{
  "moe_layers": [0, 1, 2, 3, 4, 5, 6, 7, 8, 9, 10],
  "router_score": "softmax",
  "normalize_top_k": true,
  "routed_scale": 2.5,
  "lr": 0.0063,
  "beta1": 0.95
}
Below are experts of layer 6 (counted from 0) of a mixture-of-experts language model. Rows are named router (the router's row for the expert), gate (a neuron's input weights, with its number), up (a neuron's input weights, with its number), down (a neuron's output weights, with its number) and show model dimensions 0-127. Each number is 500 + 25 x the weight over its row's rms, rounded and kept within 0 to 999. Numbers have three digits each.
Before each expert's rows: "comes before" lists some tokens at least twice as common just after its tokens as in all text; "mostly gets" lists some tokens that are sent to it at least half of the time. This comes from a sample of Wikipedia text that the model never trained on. Tokens count by the router's weight.

# expert 83
comes before: " |", ";", ")", " /", "%;", "}"
mostly gets: " MF", " DF", " ", " FW", "%)", " Votes"
router:503566521516468522528482500451500541475499485462497537538515492475456541482482529504510516493537535510489519486514490520486469506473529517534534507528514445513501493492526517444489497513536537550473481540502532479536480491450461503471530538508497503480527497518527492523521515488459487529505485524480485518534519491474467535504519503509453515514506487468515510525490522493506516478533
gate2:551502487482483492481469480501505465511520500481516542448502481488503534519497470480544467483475471464485498491500530450495483518472527485462496516549510512476492529507511463489490484520465527545474549527462481492524510525498507490543490499510476499524457490464535445525464527452483502531509508508509508494467508533490544496458530522462481498489496513507515488533501513549472526477507
up2:532490478519505491510462507482507484547526501471511479480510499521485547504515475507548474506505467469500486512546536474481508542477514514478504508542505510496479531495506471502525521509502536554467493525464501511550530512477531492541501506504473492536463499481507452527442520500484542551508495461474484487459489528502514500457512495451538489513482493511539482501524517513466519497551
down2:462510551501479558492496533503476518514455507526479510487538508482511488497473549502485503510505511509446510483462486498456529501500508514525505484473515480531531502479521539448497514482511477452497483535458485468480512523500454484526491550536504537480516507487554513514478445541458487502469513468521508519523522508485506502538503493516502486503503503475506471476472508491513497455445
gate3:501503502534507480482507481462486517453506492487509565505520463505518507480448485485485459505565535518534517464470496522473501447475480468546493460504468501506527514489510480506501508544466499488514509517481459480492510515495515493513477492488474413487477541538524514476535492489498477543529514544505537535501487509526511487510486499518494488527491538501484482489505526469465488512483
up3:485456500531468518510503519533512467511478491503499433482471539498495518534535520525517539501456451522448463527496504500537498525554529507489484527497511506496455476517505516504511507487521475544492488482498540516482485493505519539462493504527519571488481468464447475528474504502489542450484465476480494499497515510490520504483518551511509513487477475508513487527494475493516503513522
down3:472493513525493530456492505490481489517502480525440477505521528481509492519478567493488486530495497481487526496497508509483508478475492484510499517516438551484493516465516499466480517517504529481465451507470483510481486455516525511513504495537468477473494524510452493517544484535501476484448479467547534487553479505510489453520473557510476505503474503476517510513502502473546494540518
gate4:523508534488493475488456507501508477509493480514526489490518513503475521512455521514508491506449532499498538534503477468499490494466472454487499539486467477509491553500532508511476499510510541524525495500501510509450494528474468587486491540505498518505554521498517525506540490507442505518521501420488511473501508514497507488505504522503441506474525479536483490542488487477522488535486
up4:484508476501528505555472474480515533482479523502513487527517497494511483499504456489495488523469470477493488515463535503552465481521485508489503479504530530462478508518518503512475502507481491524511502542534493546482518509487444455507520487546501500520470506507552523491510498528454511516533482484561447482524512552478464476467520515477501484498485538500504468496456467501525456503540
down4:499482534533495524492526499497497479527446494506512497490508476453529523505491443500485466468519461510516492440479498492522514488507497497530507527526477492517510485518504487514522475467489535490498527491501480508514505529569518491475514490513465531508500559506479503459452551548456478478479471496530470538496517482527514532508439498543516502510502478485479553483515514470486517482482
gate5:480537461522521469468526486474462520546511460480452464476505496439533453503504523458495490506471523507540497513522503542474466513458520493532479468516474505522527547495512490506473501475494488526512476509521493506481491501455520480501513550503471491498482475493484508511486495492487512477455477452512481473488451519487515494521508534522454523527476455525501528501481532515469485530501
up5:456457491520480512542456488539468459474503508501547487544464532529490515484507491477492518534476512538493494501489517472538538472506484476495487545508512513517470509525526528493520528490519533517505527487510502503515495506506539548518484488459507489527538496472554519501542513531508464490514509534467496470537511471582485498489512460478513487475516525500514532524528500477510482486496
down5:502466488500515486517533512553499447467523509525477479538449490515505505479448470484486489465491507508552536504513496466475462509518513530469522530527477483442500485447495518529545499465494537469511496509527475465462480534495477499524513475514478528479468485501527534520494501513476496550494481500521479514517524520508480554488543531495498499511528484518519504465478508486483488541506
gate6:456480535533525519482496487467465476493475515509504516494492493495533514486512523507491501530482486464527514479482435489499476492473485506546510461552489508478463454481504448503459527507479485491470459486465527525520485482556482512508481501520498471464488438456529440513462548495496484486513467507491486451524500504503501503511463494482491494528503499491454489521526478507504473489507
up6:423514516549548556525492535476493471522458501479502543485497493524521488479526517532536466494474491515507495497510474489488484520517488506494467477546494472490478448471510478565507488484488478508490442508477495515517484491537477496509492486494486471464516469477513456529472553489508476529493460512486478480493527505531496514546491520516513523520467527479449492507502495490508506495494
down6:471500497528513494496493521522509464515559498482468541534510511504552498517526488511498555483460522531518493462552484494484536506493498492537503573492476487534524505534514493477507535490490502521483502524482497505450479492537474484484494467512504495478514477512475499476468527475466478506475465510545513505498508520542536511499503510469568500485515511507516503536493489486564541482529

# expert 70
comes before: " of", " to", "==", " also", " for", " by"
mostly gets: "See", " theme", "Reception", " consists", " Qualification", " bon"
router:502477461506511520484483489517503459468473453508540526547519464474533515543461462492520499483511550504510473491469535485504485494504519525455505505494498506517484534491466542500492517530495486486482480501480507542496460507495525490526538527495494539488523464511505510483501455506500509524521493555533454494519514454477540527490542531538478509496488484474521490538529528519467477508549
gate2:510496472498507537516514513493475505527494473479507512493483487474500479490502480523490520505494505506531477517546461484508444502480454475469511521509480453463508533471568439494525491498513451524515486494506477517525508490488493535519488496512459505489512494534451507505496494486521485496535498494499479505519471492510474463501497490535489514551512498546468472457577498556449465497518
up2:510513513482562458506510526468469546468453518530512465526497524473519539482511513423546512494492510502483546497447502490474518502479506494533514519492503523543472492525484515494489493508527518471458495519516511502528499524561504482509518495490531467537488538489498507480497510505495493518499506504500517486499505515491494490475504497488582492483477514467515458526480493445530546491520
down2:494550435523555512523527522525504513475492520504503499499495509526477469503484498489498468454523527515513480498480480495510532525514501465505496501528507490526508470454531527532487489526542503463481469557486467547496457451531528476524527454470497503516518472485504464453503527495481503471493528492465493512474455536529518528471478485475480478508524490506488534519536490492512475521496
gate3:471514491489523489509522518526513548500533482563495504447522496539516514500523542499506440521513522546491469475524492487493497497515484495477519455496508540477477536470516480593527478494516493516472517475479531509487498458520500514504530485499508527518492517523515507503512504513517512522531494482473544548487524500480534546478491510478522512533510450495487482467480506532460511524497
up3:498486523555505503453503466495519490520509452502478513501505479533540486496499536533497487525449445504521452496486513535495518433509476499522460493485484535469461488489524520545521490541485507510496520550518499473493477491508507532524460449512484558492500512519484493487455506491512465497478482498477471486467465538480550485492474479477509511521538481499477496497500486475474505492488
down3:522461493485485508497531504482493500536470477553474477516506531524466464527488488505480506533472496459505543486497505501505536463485499533444522441476477501493530517491527475479503505555521487455492508507493501464464511471509540487491530501516480515495491536505532482527514505479500461490459439503476488535476502523439510525519517510480514504493500495544487499522496493454489458527544
gate4:471494526510445507468483437503470526491482478518520459479492544521515509509481478507524486517496542469500482516530480499496519478512473483501499483497488501476467500496474508490543500506442495534497524512553522516549456477540532522522515457531510451489484500473475522516462497542501512486475501526491488514528504489486518454517545478439472521527494540499514536501507471520467514509507
up4:488490508500491530501534511497501548537502480541507501529519515491478516506548515504511489460489515518496489526475452486501511518508540530450510555518563468521509487471535480488508518524509521484495547512433529539517508460501475497501511502507465543471496496509512526467529518438522519495472518508540501537472520490497451517530483518480509515466496474490459514496518490461523524505503
down4:530518499512466504547483478470490513489500532526511508513478460508498507497509479541471511506462471512553518474514535502496550502507502538520530497486483489494475512452547538479487491519492526550501505475464461512484519511527509512487463476461451536484525478480529438487513508486514500505481508479498438506484561502527482521461489472528500524515478484492497477487513468480541487544488
gate5:510521431502502477536485511452505477483466537484511522488482461496503501483502531503525503504493495528509468528527508492439506484536508480542508521465519502507510484469532512489509481481478491504529476525473464496511473485573506489516510525495530529483441517524504514547486503512536492548509500508482501475485523505500494495486520475473513538471424477479473463520449543507493513511503
up5:502484505535478494526492513484481496477520482530537523526484458503505510455530531450484462508490492481508527517489476512521538509520525484530488493494507482451457481508556463484479497451465517545463501536459503544491513455533525501537485503503483493482494479498477465529479468488557450514500538510506507499503499526505529541509482500501525488475515532500473477502501507533489529440495
down5:468491489490508544492445532494464500469521503515481473553507539492543512525478502500467486475511493530485530474493497480508471529534503526465514460544476467525455498536505474496495519488466482478487561485514504515453529527477495532485489464529482471495486503454488540463480502507484524478506495453518518502474519511517460489561506510497480460489526501496523510494487463531499501487540
gate6:475521450503503494517544456468492477491503503505510547508533514492542523503500514515502488436479543495529515520475481535518474505505517469533515509503502521499507511550518532508466508539485549495510488472496511521483520501565521510507458539478509587500493443516504479499472509517480504470493481491482480515482491472512490494550520536494517539513495461525470516519489525490502519481530
up6:482483515477468476474500519475454478515495421454532453513482489515539530503493475479467523492507514492530490494479516493490512484472474502517473520508502502459487437474492482499484489527517497508526496515484490492566458512511456436509506440505488482498491517494484480498512468451520516504534483484484478480473510488472508474496461508487545526484529493504498504495500508506483521431468
down6:482497500504524524446483485490479487488479453496501507472539511527551528495506507482514498514520512526519510498501498515498518536466518509541489523497453455500519509435524513468485495509479490524505519488524526527494560494506549523456513501526483488494462498537533475537477518453513507514498511459539545517505491520518529474467508482514509508444501547462462515534491495550486487483486

# expert 94
comes before: " |", ".", "–", ",", ";", " 0"
mostly gets: " 0", " −", " 1", " 2", " 3", " +"
router:492512500490465528521486477492501526490499485477511510474538490484539522502492523486510530509499461501509523475466521534535455531469481502487504521540529464525482515507554499485546506519521538527489482522534482455535475498483438510439516477480527518500491492454489497508561496493507502518485485450536505512546454536464493524486500533532490496488512530486489508531524508523533475476511
gate0:505538499543510499510508508524496478517521463539511506485514500464488478516471504520523512539550550490511507496553466510495494474526522542475496472503506475509512468467547519508493495537453507468530514509536487489482454512482504497475486507506485489505550532528486535537521485515511469439533491525510529521516499492463499516461453435485513500514501488479488496479501510538477550518531
up0:510516465472472511516517454491496508492500496491473475522487527548505507496502531469481490489443487515458505497489513487507543511504526451502501521470478518437508523548452457503507535522477484553512499504513546499472493527498478507520479502493485481539505460494481456477510494455533471538448520497508471468519504481537492435516511536512484482500497485508472509524523489501512459476482
down0:459500527500469479505531522481519495444537532462486505508519488532511511503512527540508498501449421506509509524532477494508487503552554514491488489521513482496454520494481489477529518451531540522508525497438479494504441486491468516486511512482470520475519497504506477485525499505518497520500516493519482465521519490489471510528494534534539484470529509533470489521553507522503464490489
gate1:515528480504457495502486491512523498435487492469518499535524473480491456466507516535535524533479490528513500516472542485493476521521472525505469473510482512488507561537538476482471524523490465523515504480499556471476494506468552534481496485509454502502508479489474505460493464496508518494553518498484519512543499475470491527537490498457537519507499505541494494483467506507500514441512
up1:499517485508470494512460464515489488469501492507526491511490493482480493508537506544503536533439471501543481509487522520510502533492487488503533516480480521507460532484539443442478494523493468503484473492528481496488484488494514526511451457522485482509464450528504482464459468445485544508519494493473535511496507504491486510475517492505518507520516467506537513454479466497460501441534
down1:517504473516459534487459532478472502450478529526505498502480499524518502494516481565516541544477477500546500533506492505466489493501475500461469482479448497495496467467475527493516478509508481568495482538515514494479491523450469472512497502483471475489514512504529517466483527505494458504476468463493553518448471556489490542502540503486511502512489488497498511500506516508473479507538
gate2:492524516528533486506490538474473511490501508523543512506510507493486498537516522505514513540496502499499514479529465473535432488495504502527515482523460483497459510544491490473444516469512538506496540509537524499495552490538514550493528493546515446499494519473506507489544521498501492506495488476478454493480511509440478452498498540521497543531501488521480471500528536497519483477543
up2:472499508495507494526501485524472534544533491513486448480540499469470471480468503505490437520515471489483481501501504556513552520497493491505516477535483506474509480508499510512493516475495533510464509534517524513513541482515501489503522468556545488489521525473476524501481475474472536480588474488531486488522522453486502501461490498504473499523460508473483522496518496535484555506483
down2:493511480545524483497474518481462496528532481540537506525490512513460535602528490517477477517490483517515527479545485515508491537521484489526522520545483467498476475458477481470505519528538468494521531471511472478504472498516504537474507495458496520473505536480489504476530492528483509516546539491473509494479504494466438524499476507501472507518467500503473520515482513471511509521495
gate3:518455520541507498524489532537487473516505558477451551497497456552480530516507455499488485527536512489465500488496522496481486479485516508511505515508526533550520519527530496536492495537512545498521507495495489477494539532489484457509522529510465537532509476477490488512542529455484519496468513510533542514513510488526443526490466508497473542485506466484514484484503540504523494496510
up3:470484477473507534507516525515487471510499511458468504531511476505490489505515446497504503486531528522510485513475540501515506446469531474484521526520504512541509513516485485521470499483517493499509529456482470486494552528503432484517506532489486500532496510502474492466510552461500482553491509457542491449470511483517456507472504507452452514482515479501481531527509497514507539534543
down3:523545537531489517515489520473488520493542499491489505538524498479506469472494558497546438450489493530450485490493486464439506504519520518515468518500515515498467476480485495494511498478530489517501496506515523489515472457527514501519475468508473506518547462522523478504526491483515533499440479491488518458484464510507509469514490520465503479457475499553539512488524509523508453484483
gate4:470506519517447479539519515527515517491487510501509482478513478528517519512524504473478485513515475479554511554483505480521469489499491448527511485529485482499476530500505469500499503455451492479518535493490514472509460502507480535538497498464539518531543532508495473512528493507491487548490509513546527491529456541496498482434507528515504497475509488558447484480473490451519484510495
up4:516526482484542510452462497484478483518502521502501500533481519478497489499496529537506527465485477506425498456513534487505524515520501553455479479480527525512502484507454518500461485535527498482470490501502506542497486494500562464497493506537472498504431483479523494496463473463495509470509491489494488495504538436474522490514488482483513514532483498450530508495517523545519503478475
down4:555512518495489501503514502485508540510497496503518533520486499467498535507502533524471473471492533502538537500539505481501478464470469509477551531507493479534483498548489489487500450460516492502524481537533530472481520475568496468460436481465525516455524541468494504495510469492466538494499501490515487495483499480500491506552509498498507492544458509473493514491525452476518487486509